Weights of a small mixture-of-experts language model, trained from scratch on English Wikipedia.
Size: width 320, vocabulary 2048, 134M parameters.
Experts: 48 experts in each of 11 layers, 2 picks a token, a sigmoid router.
Training: 622M tokens, 4744 steps.
Below are experts of layer 8 (counted from 0) of a mixture-of-experts language model. Rows are named gate (a neuron's input weights, with its number), up (a neuron's input weights, with its number) and show model dimensions 160-319. Each number is 50 + 12 x the weight over its row's rms, rounded and kept within 0 to 99.
Before each expert's rows: a language model's description of what the expert responds to; "gets" lists some tokens that make up at least twice as much of what it gets as of all text. This comes from a sample of Wikipedia text that the model never trained on. Tokens count by the router's weight.

# expert 33
Description: Month names and units after numbers, such as 22 October, 1000 m, plus "in" before years and verbs like win, start, join.
gets: " in", " 19", " In", "In", ",", "°"
gate1:60 60 64 51 51 58 30 59 49 59 55 55 27 76 35 57 59 32 68 42 55 75 48 59 33 60 52 27 63 45 64 63 43 45 45 27 41 57 33 64 32 42 59 54 40 35 61 64 47 68 44 66 53 64 52 55 50 43 63 45 32 58 27 61 46 52 44 47 43 38 55 35 48 39 53 35 59 52 18 40 28 36 50 52 48 42 51 45 62 42 41 58 38 67 47 55 60 61 26 56 50 51 38 50 62 55 42 78 25 73 57 43 37 58 51 49 30 58 55 35 35 70 48 33 64 52 74 63 64 51 42 70 57 43 66 44 67 34 48 55 58 75 33 46 55 60 66 33 65 49 51 40 52 67 23 69 46 53 55 68
up1:55 50 40 42 60 73 43 61 38 72 57 63 62 71 52 31 53 67 26 29 34 52 44 48 41 52 46 41 48 49 42 43 51 39 52 53 60 42 40 59 52 42 54 46 43 51 63 45 41 65 62 37 27 65 58 48 72 46 54 57 59 48 38 59 48 44 44 42 42 55 49 65 50 49 68 56 45 67 42 42 10 60 38 49 64 44 47 50 45 53 32 43 49 72 40 41 62 49 28 43 46 52 46 42 38 72 54 45 58 50 79 68 56 46 43 47 19 72 58 56 48 62 39 45 49 35 58 49 51 64 45 51 49 52 64 41 57 36 32 52 69 84 61 55 45 63 57 47 59 47 49 39 67 46 67 47 61 45 68 48
gate2:54 58 49 64 63 40 50 65 32 54 54 43 80 69 66 67 41 30 52 39 58 45 45 56 56 37 63 72 64 68 69 52 59 64 59 47 31 55 53 34 56 62 51 71 48 62 58 35 49 57 60 42 34 57 48 49 66 37 52 28 49 64 61 54 76 41 63 46 46 53 51 54 49 48 35 52 63 54 50 78 55 41 83 57 47 67 46 43 53 46 48 58 44 27 54 61 46 53 50 37 63 31 60 36 36 37 63 69 54 80 44 59 67 43 64 62 44 31 56 19 52 21 54 62 43 53 55 57 46 57 58 74 45 63 64 61 66 64 70 51 66 46 74 47 51 63 48 41 49 58 53 38 48 51 63 50 59 43 35 20
up2:56 61 33 52 59 42 55 64 74 25 57 65 51 44 31 57 42 55 61 66 83 38 57 43 50 37 33 64 53 42 56 43 60 53 34 56 41 58 48 45 58 63 16 86 78 74 60 31 50 56 75 42 66 65 44 51 42 46 49 57 20 55 64 54 50 51 55 51 48 44 50 54 48 29 43 41 55 40 43 57 55 48 45 66 34 51 44 42 62 54 57 79 53 39 66 62 55 66 40 56 50 43 46 79 46 54 54 55 32 47 59 41 30 43 50 52 49 42 72 58 45 34 49 65 56 58 58 55 73 57 54 75 42 46 54 64 45 54 41 33 47 47 57 37 52 44 53 67 48 49 51 53 50 32 37 51 67 31 39 55

# expert 4
Description: Articles and possessive determiners starting noun phrases, mostly the, a, his, their, its, The, plus the conjunction and.
gets: " the", " and", " The", " a", " his", "The"
gate0:57 72 58 56 53 39 57 36 62 49 66 59 55 49 52 55 45 41 65 45 61 44 48 70 44 38 54 46 53 55 51 65 35 39 60 53 69 47 35 42 56 60 56 48 67 57 48 50 51 65 56 20 41 68 34 33 68 52 54 18 45 55 40 65 59 43 41 77 35 56 51 38 56 32 44 28 50 49 58 12 30 35 57 40 43 53 47 57 72 55 37 69 57 46 23 66 56 54 54 74 48 35 57 41 33 55 46 55 43 39 23 46 43 55 64 49 45 31 59 56 29 58 54 47 52 62 47 40 54 64 47 38 44 56 45 58 50 36 37 35 55 43 42 62 59 52 58 46 66 78 30 65 37 81 49 35 27 51 47 45
up0:53 44 28 75 47 32 46 35 61 66 36 45 56 61 26 47 52 79 42 47 33 56 75 51 47 46 50 51 56 62 39 71 39 65 47 38 43 52 60 49 50 52 42 64 42 52 59 21 51 34 64 69 37 43 60 66 23 58 40 63 54 45 54 28 40 50 52 45 64 51 37 75 40 60 12 51 31 53 40 69 65 47 69 37 52 45 58 54 49 37 46 41 37 45 43 33 56 67 41 62 47 45 55 47 57 48 53 49 51 57 50 46 43 64 47 49 34 56 63 37 60 31 69 46 53 56 63 51 36 57 48 56 50 37 67 47 48 70 51 59 56 56 61 42 67 52 69 59 49 45 54 45 56 32 52 50 42 46 35 49
gate1:58 52 54 52 31 42 58 57 47 61 57 29 61 49 36 56 38 56 62 76 54 41 48 53 38 75 49 57 52 66 55 50 55 44 59 47 41 46 38 63 58 49 73 36 51 68 60 36 62 64 58 71 47 53 68 63 45 47 46 61 55 58 58 72 58 54 53 27 43 30 54 19 31 61 32 51 32 65 50 65 47 57 60 60 55 42 38 40 73 37 47 33 52 62 57 32 55 59 57 59 28 66 31 45 64 52 59 32 55 54 67 58 72 39 34 40 43 62 66 51 70 47 63 52 75 49 49 45 46 53 59 47 65 58 72 50 53 40 64 40 44 50 40 44 47 60 58 54 71 43 55 62 48 71 28 39 56 51 43 38
up1:54 72 51 56 47 37 67 33 43 78 51 60 49 59 50 59 42 27 52 36 37 50 69 56 59 59 67 44 53 44 38 64 60 38 37 60 69 36 50 58 57 47 40 48 50 46 56 53 50 48 66 42 48 43 55 35 53 59 60 48 50 37 86 58 42 29 71 49 56 66 37 66 58 60 54 52 44 43 36 50 38 31 50 25 55 50 34 76 50 40 48 63 67 65 45 56 39 38 30 46 72 53 52 35 34 38 48 61 43 53 36 49 37 56 60 81 35 29 27 50 52 58 75 40 40 59 51 57 65 68 55 34 41 60 48 60 31 64 32 46 71 50 59 59 42 55 31 74 44 47 37 36 56 51 68 45 27 49 68 79

# expert 17
Description: Single-letter pieces inside words such as p in typical, w in tower, word-initial w or h, plus colons and over, up.
gets: "p", " W", "w", ":", " h", " w"
gate1:62 61 54 55 40 45 58 41 49 52 60 30 33 52 50 67 66 33 27 49 50 57 60 56 52 38 50 70 80 66 49 50 76 39 46 43 63 52 32 64 64 56 30 57 53 53 62 57 30 37 71 34 61 58 50 29 49 58 57 49 50 47 31 43 35 50 56 47 35 29 68 56 61 50 60 49 64 70 40 48 44 44 40 42 57 67 33 44 53 48 54 47 37 42 49 52 77 65 41 35 37 51 65 78 50 60 61 41 57 39 55 39 57 56 49 27 25 49 66 52 66 62 47 52 53 65 68 55 74 48 53 39 39 56 56 28 36 33 55 52 72 45 68 50 40 50 47 29 53 58 44 54 62 43 61 53 31 51 41 73
up1:52 72 60 59 53 43 43 41 64 37 42 63 43 41 81 50 33 57 35 53 22 41 37 36 73 65 40 50 45 42 59 52 68 58 56 81 63 45 50 52 44 45 64 43 42 74 43 37 53 31 61 51 19 37 44 26 39 55 29 27 51 37 56 56 54 45 33 52 39 47 68 45 46 43 43 59 62 38 50 24 58 42 59 43 56 47 40 56 66 43 42 58 51 46 51 72 66 40 62 50 73 67 53 39 59 35 54 53 54 51 26 41 36 48 56 42 35 58 63 22 31 40 48 53 33 71 43 37 52 50 23 58 70 43 37 39 73 46 63 68 62 43 58 56 44 53 55 38 57 61 42 37 62 87 57 42 51 60 67 36
gate2:40 46 27 48 52 37 38 44 54 41 41 31 51 58 70 54 54 36 63 40 42 49 39 48 66 68 37 56 68 70 49 53 51 65 52 59 32 51 60 34 63 65 21 49 45 50 33 68 64 43 61 59 34 34 41 32 60 46 42 52 39 38 36 36 77 62 32 57 61 77 68 34 67 67 49 47 40 29 56 54 66 32 51 60 67 46 34 66 51 66 49 48 46 47 49 51 62 43 43 57 50 17 57 19 47 34 37 44 47 79 50 24 45 44 41 66 42 50 50 56 51 56 45 62 49 39 65 60 37 44 58 66 57 57 54 49 39 58 58 48 41 41 39 50 46 42 71 45 52 46 37 49 48 36 49 50 66 45 46 57
up2:42 33 59 56 53 77 42 47 54 60 50 31 43 44 64 46 35 52 63 64 37 67 53 64 61 49 40 58 62 54 45 53 44 63 59 54 48 25 48 68 42 38 51 54 46 49 45 49 25 52 55 52 66 42 57 62 31 56 65 56 32 42 54 62 33 37 47 43 40 38 59 43 41 50 52 37 45 51 75 44 43 43 62 33 48 66 57 72 46 64 46 53 47 45 52 73 61 61 60 69 76 59 46 57 49 51 68 33 48 36 38 54 46 47 57 24 64 82 60 55 32 40 61 24 48 68 38 50 63 54 31 49 48 32 45 48 57 31 69 53 69 72 48 59 59 57 46 47 62 63 58 65 27 44 61 52 53 48 52 34

# expert 2
Description: Word-internal pieces like est, ot, and, act, amp inside longer words and names, e.g. f-est-ival, Fo-ot-ball, C-and-y.
gets: "and", "est", "op", "act", "ad", "ot"
gate1:70 76 46 62 31 39 70 45 53 50 57 50 39 36 75 81 37 60 60 66 22 52 44 44 55 43 51 53 66 46 32 35 49 34 33 60 48 64 56 58 34 46 61 40 42 62 62 41 85 54 54 42 67 73 40 44 67 40 44 52 90 71 52 61 69 57 29 66 45 50 63 63 55 59 49 59 49 49 54 72 63 60 54 52 55 53 62 52 45 39 69 68 64 46 57 38 55 58 55 48 76 51 46 60 34 47 36 51 44 47 48 27 37 44 70 55 36 52 53 51 32 66 59 43 41 45 48 59 58 33 37 34 47 67 29 36 48 55 57 38 51 26 35 54 34 34 55 56 59 53 46 52 56 48 51 57 42 36 24 48
up1:59 68 55 45 44 35 51 63 46 44 64 37 39 59 31 58 36 46 38 38 50 29 22 48 54 47 46 23 66 64 17 45 41 45 61 64 68 27 49 64 41 80 60 53 48 43 47 80 64 57 45 34 37 48 39 38 50 52 63 44 68 45 61 37 48 59 47 37 46 33 40 45 57 53 45 69 58 48 32 65 34 46 47 51 49 49 57 38 71 37 69 63 45 35 47 30 50 75 30 37 61 56 45 25 32 62 36 37 40 55 32 52 41 32 41 38 54 45 55 43 67 42 38 53 53 56 57 65 43 26 46 42 54 71 83 27 42 63 75 57 42 46 57 47 47 38 59 72 62 56 47 44 48 38 61 69 55 37 33 52
gate2:69 30 20 51 59 30 65 32 48 54 43 54 42 46 37 59 44 69 57 54 36 66 40 54 33 40 43 32 42 38 53 57 52 44 64 44 53 56 59 64 50 41 61 39 67 55 58 49 53 72 65 29 50 47 49 77 46 58 53 67 45 50 77 55 73 47 51 55 50 61 38 40 30 49 52 65 53 56 59 49 56 52 42 55 54 41 69 55 55 64 50 32 44 41 39 42 49 45 44 49 51 58 46 66 41 33 55 65 75 51 60 58 68 43 48 63 65 34 42 42 41 44 57 31 47 51 65 59 40 52 31 48 60 35 51 38 30 59 52 62 64 62 47 54 57 49 63 41 51 55 60 43 44 48 39 45 64 62 66 39
up2:43 57 55 66 52 49 57 53 73 40 51 59 53 57 50 21 63 37 42 50 49 43 55 44 55 56 73 63 50 35 21 56 42 55 56 64 46 36 50 61 73 42 44 56 46 51 62 55 56 36 12 55 38 71 39 18 56 38 40 50 31 41 45 65 48 49 56 48 35 57 58 17 59 44 52 41 47 31 46 63 43 59 53 41 43 44 37 19 60 54 45 47 62 41 61 54 25 46 50 69 56 32 36 29 60 34 59 43 44 55 50 37 48 38 58 58 48 50 47 78 51 49 43 45 64 62 56 52 51 46 47 67 60 47 44 50 62 47 35 33 42 54 46 59 56 33 41 36 43 53 36 43 40 44 49 62 67 56 52 67

# expert 43
Description: Opening parentheses and quotation marks, mostly before numbers in tables, plus slashes, Mc, and bytes of non-Latin scripts.
gets: " (", " \"", "/", " ", "(", ":"
gate1:61 38 56 51 58 59 56 52 65 53 79 42 42 37 45 57 43 71 60 46 55 50 52 41 73 17 48 51 52 55 43 50 60 47 63 21 30 31 63 50 66 34 24 34 37 34 70 54 56 60 77 65 95 62 46 52 53 61 39 56 50 50 22 58 48 49 59 38 39 64 43 51 44 61 23 47 62 52 45 47 38 44 68 36 54 57 32 46 56 43 53 47 52 49 50 55 63 54 30 61 37 42 55 47 47 66 56 71 55 50 58 51 52 57 46 52 43 59 56 68 44 28 52 55 39 54 30 61 44 44 52 29 45 59 48 57 48 34 30 45 33 40 50 47 43 57 71 53 46 41 69 48 44 42 41 50 59 26 36 46
up1:58 77 57 59 44 54 56 51 34 43 40 58 56 49 39 54 48 20 30 48 50 38 53 72 39 60 52 39 46 69 60 49 48 51 39 61 62 58 47 43 29 63 41 39 53 32 38 61 74 33 27 42 49 41 36 35 56 44 23 41 36 49 66 60 60 48 60 61 45 60 55 66 53 46 55 48 38 53 46 52 51 43 35 43 49 61 70 43 44 40 45 55 53 58 57 39 58 48 52 37 69 49 52 48 35 25 48 25 52 46 36 60 51 56 48 51 58 70 67 27 64 74 37 57 58 49 52 29 42 48 72 59 46 71 42 47 47 87 65 47 31 54 39 46 39 52 41 51 59 58 53 45 51 80 58 32 47 55 60 48
gate2:63 57 36 66 61 52 68 52 44 36 55 67 67 51 51 52 32 37 49 71 42 50 67 36 73 39 59 58 67 71 47 28 43 38 37 50 35 46 46 49 50 65 32 55 37 49 33 55 62 60 41 33 37 50 54 50 52 50 43 57 61 64 33 46 52 53 62 63 37 57 58 61 30 58 54 59 51 37 49 57 53 59 60 51 47 50 51 62 60 36 66 25 32 32 66 44 57 49 46 52 60 39 43 43 46 35 53 52 50 54 37 52 59 51 74 26 35 54 41 68 42 37 63 58 58 50 60 53 48 51 38 40 53 67 58 44 52 55 41 57 30 35 51 56 54 48 38 53 47 55 56 49 46 44 17 75 36 36 55 56
up2:44 57 56 58 77 45 58 52 43 44 62 61 59 54 53 68 61 46 56 49 57 37 66 31 52 51 54 50 54 73 52 22 48 36 48 78 46 52 50 37 53 46 63 35 35 52 50 55 51 54 34 43 35 41 55 36 67 52 53 49 35 63 29 50 65 71 59 42 18 47 72 47 46 40 35 54 59 37 44 51 44 43 51 74 53 54 49 49 58 38 54 63 47 74 43 52 40 48 57 39 62 59 52 42 54 53 37 60 43 53 44 60 53 48 54 30 45 49 28 56 56 53 66 49 63 55 70 52 39 82 32 63 47 54 53 32 53 39 52 56 34 38 61 43 49 41 60 51 24 50 40 38 60 41 50 76 21 49 38 49

# expert 20
Description: Past-tense and participle endings such as ed, ated, ted, plus verbs like made, used, found, held, located, often after was.
gets: "ed", "d", "ated", "ted", "red", " work"
gate1:45 42 48 55 56 64 67 49 77 51 47 61 40 68 49 55 68 60 39 58 51 58 44 58 47 35 53 45 65 43 43 51 29 36 38 37 48 36 69 59 65 38 42 70 51 57 70 49 72 55 39 53 57 48 49 66 58 48 55 41 54 51 64 54 53 55 57 41 42 55 45 49 34 62 67 63 55 50 41 50 53 42 70 47 43 54 52 42 30 40 58 53 47 67 46 59 54 42 41 58 47 61 61 68 33 67 46 64 70 49 59 47 42 65 63 54 53 62 38 60 33 52 49 38 44 59 56 63 64 46 48 53 55 33 62 54 27 54 42 43 54 32 51 48 53 35 55 71 42 45 71 61 44 45 31 58 38 60 29 45
up1:71 48 45 61 59 61 74 63 59 37 54 40 36 59 60 55 23 70 56 39 55 49 43 53 49 60 60 57 70 43 57 57 35 25 50 47 42 43 67 39 47 47 59 64 72 52 59 42 61 49 32 51 54 58 56 55 54 33 45 59 43 55 50 48 52 45 59 49 46 43 34 39 63 50 56 59 54 48 59 32 65 79 69 57 59 60 39 49 37 60 64 67 39 64 55 63 59 51 52 62 56 48 43 52 58 68 29 37 52 53 61 52 43 49 41 52 51 60 64 67 61 71 43 29 47 78 62 54 57 31 70 44 40 40 54 46 27 69 84 34 57 28 59 66 75 50 58 77 36 45 45 58 52 59 62 49 54 44 57 38
gate2:53 26 42 55 55 50 40 46 64 51 42 51 63 42 54 44 37 52 63 51 33 37 58 56 55 54 45 44 48 48 51 38 23 57 57 58 39 54 54 53 55 50 46 63 26 47 51 23 24 43 49 63 53 66 64 54 62 61 56 47 65 68 36 51 39 44 68 65 59 53 32 50 42 88 62 54 48 61 57 48 39 34 58 47 58 23 54 37 49 36 52 40 48 43 46 49 22 48 59 61 39 50 58 54 68 53 46 49 38 46 48 51 36 64 38 47 52 55 46 65 52 39 36 63 43 45 58 51 47 33 35 34 75 46 56 63 58 49 44 82 63 52 58 49 61 46 33 46 47 58 22 57 35 48 34 68 69 51 57 54
up2:39 41 27 67 34 63 42 46 52 49 48 54 51 37 48 22 63 59 74 39 73 71 40 60 35 42 25 71 44 47 56 37 34 47 55 31 48 34 48 69 48 77 52 63 60 68 60 53 48 57 57 63 39 54 71 42 58 46 53 31 66 60 51 46 37 55 55 57 64 51 38 58 42 49 36 34 34 60 62 53 55 44 41 31 59 50 62 26 41 70 36 51 53 40 55 42 42 54 46 45 52 23 54 47 47 59 51 38 64 50 73 31 44 52 40 55 54 56 48 51 47 52 44 38 64 31 60 38 47 76 54 64 39 62 55 53 52 70 43 67 52 42 49 53 51 50 72 43 38 40 59 42 67 51 60 56 34 44 61 32

# expert 34
Description: Syllable pieces ending in i, such as li, ri, di, gi, mid-word in Latinate words and names, e.g. po-li-tics, put-ri-d, An-gi-e.
gets: "ri", "li", "di", "ci", "ni", "i"
gate1:55 63 39 74 50 56 76 56 51 49 42 64 33 33 42 43 39 43 35 51 50 49 55 47 49 54 49 46 70 41 42 50 53 58 59 40 51 53 41 55 55 37 56 56 59 51 40 65 48 54 53 59 41 46 63 53 17 44 36 20 32 55 49 54 37 43 64 70 49 46 40 49 43 35 35 57 58 39 67 41 57 49 61 45 40 68 53 25 67 31 51 65 25 47 37 42 52 42 45 44 62 27 58 57 51 35 71 27 52 49 52 50 49 46 50 49 65 51 39 49 50 64 61 46 72 44 45 20 50 37 47 51 57 60 33 43 55 51 57 47 41 62 53 24 61 61 51 50 53 56 39 31 76 47 78 49 44 26 31 50
up1:56 39 57 43 60 60 66 41 40 43 52 42 64 25 45 54 24 70 54 66 45 45 46 46 68 57 46 47 43 57 32 51 57 62 37 64 41 54 48 26 44 51 53 47 75 40 67 52 57 68 49 63 34 62 31 63 44 41 67 42 46 33 41 70 41 69 52 71 42 46 40 40 62 44 26 31 66 50 44 75 57 62 49 31 46 49 22 60 62 52 44 48 44 54 44 40 44 53 55 54 59 44 33 51 40 43 52 37 35 39 47 41 48 52 58 46 50 54 52 61 45 47 54 54 51 61 45 53 55 50 56 61 38 25 48 41 66 55 40 47 42 58 53 33 61 44 39 39 34 41 56 33 52 53 32 56 53 47 52 44
gate2:47 57 67 59 51 43 49 33 77 54 35 67 42 40 32 50 46 50 64 49 37 46 69 51 62 62 64 51 57 53 60 52 66 52 59 53 44 21 64 47 63 41 49 45 53 57 47 38 72 36 45 60 62 49 38 56 46 61 30 52 41 50 53 35 50 58 45 48 40 53 67 57 51 47 66 50 69 51 66 61 40 44 67 31 47 72 50 44 47 53 52 57 46 72 51 23 56 52 35 52 49 43 39 62 46 48 58 69 79 56 55 43 46 56 48 60 40 41 59 71 45 62 75 57 47 51 31 58 24 54 37 46 42 47 55 42 44 59 34 35 38 32 46 23 59 49 50 60 58 32 67 42 44 47 54 41 56 48 45 46
up2:59 70 41 48 84 56 51 39 62 33 49 41 52 76 55 61 37 47 59 61 50 37 53 58 73 53 43 47 49 53 62 45 57 56 68 49 46 48 52 45 45 55 44 50 42 60 58 39 65 72 55 30 30 39 57 60 60 72 52 40 44 70 45 41 31 53 50 39 34 41 46 47 36 59 50 30 60 44 66 29 53 55 68 39 45 40 49 48 63 62 48 24 64 38 42 28 53 45 83 48 54 50 50 62 40 61 46 32 74 43 32 59 41 44 41 46 49 46 49 56 45 44 66 47 36 55 17 36 53 59 63 58 19 50 72 43 49 50 44 44 57 46 68 44 47 39 40 45 32 30 39 51 34 45 74 61 51 58 56 28

# expert 21
Description: The suffix -ing in words like training, workings, and the preposition of in institution names, plus other mid-word pieces such as ip, equ.
gets: "ing", " of", "ip", "im", " Ra", "ed"
gate1:60 56 33 60 46 44 49 59 68 52 52 53 37 41 47 50 59 61 48 42 45 68 44 55 31 38 35 70 56 39 48 55 54 51 57 53 42 65 41 57 42 56 48 52 59 33 56 47 36 45 41 31 54 47 64 66 46 54 62 47 58 83 39 43 40 62 60 38 33 64 58 37 42 56 54 45 51 51 47 47 42 54 45 46 46 54 57 62 76 58 60 52 57 51 72 41 69 43 16 59 37 65 53 76 57 56 55 61 45 45 49 49 71 45 57 48 47 56 48 33 66 28 39 47 35 41 61 65 52 55 74 48 69 37 33 55 48 58 56 40 42 49 64 27 55 73 64 46 31 25 48 50 49 53 27 71 37 62 32 72
up1:73 62 50 72 44 54 81 47 56 32 60 61 44 63 44 14 48 19 41 39 54 43 50 43 57 48 76 31 64 44 63 38 71 49 48 42 57 22 41 49 60 47 27 48 48 42 46 48 59 66 36 57 68 34 51 38 30 53 47 55 29 62 40 59 46 63 53 42 54 59 62 59 46 58 58 58 57 52 45 64 45 48 60 35 64 54 63 59 27 64 43 42 68 36 41 52 41 48 56 65 54 45 52 57 61 36 56 50 43 50 59 68 53 29 44 58 53 49 63 63 44 44 54 32 58 50 40 52 34 48 66 37 44 42 58 53 25 49 46 42 48 41 43 57 40 39 65 50 76 47 51 24 42 58 33 25 47 37 70 77
gate2:52 57 33 59 34 53 74 64 54 33 57 72 57 58 52 61 45 61 40 69 72 28 40 64 31 48 69 49 65 66 46 64 56 40 73 38 55 65 62 49 55 66 65 51 44 36 58 36 50 52 49 55 47 84 33 34 82 46 80 44 45 47 61 46 33 45 56 48 40 49 60 44 43 53 35 52 69 55 42 68 38 50 76 56 69 43 51 49 35 37 59 51 47 46 30 52 61 52 55 33 50 60 29 56 40 37 55 40 53 67 58 44 40 45 36 48 42 37 67 58 67 35 65 40 52 66 47 47 52 37 46 45 48 63 66 32 58 55 45 62 63 61 25 56 39 52 52 63 35 57 70 36 52 60 47 43 47 25 32 41
up2:58 45 61 28 55 52 41 64 46 43 30 47 45 19 63 79 51 60 52 64 74 45 51 45 46 50 36 45 51 46 59 47 32 37 63 60 52 61 71 50 55 50 61 29 57 42 36 42 39 38 39 53 68 34 61 41 49 74 39 59 50 37 37 46 35 62 35 55 64 68 62 61 33 59 48 64 56 36 47 49 70 22 37 51 40 68 50 47 52 59 53 46 59 70 52 46 43 49 48 47 30 74 45 64 77 42 35 50 70 52 44 59 59 43 76 48 64 50 46 51 33 70 44 56 55 45 52 43 51 35 40 77 39 62 37 26 45 34 58 57 42 35 59 37 46 23 47 50 54 36 53 51 61 43 52 54 49 33 57 64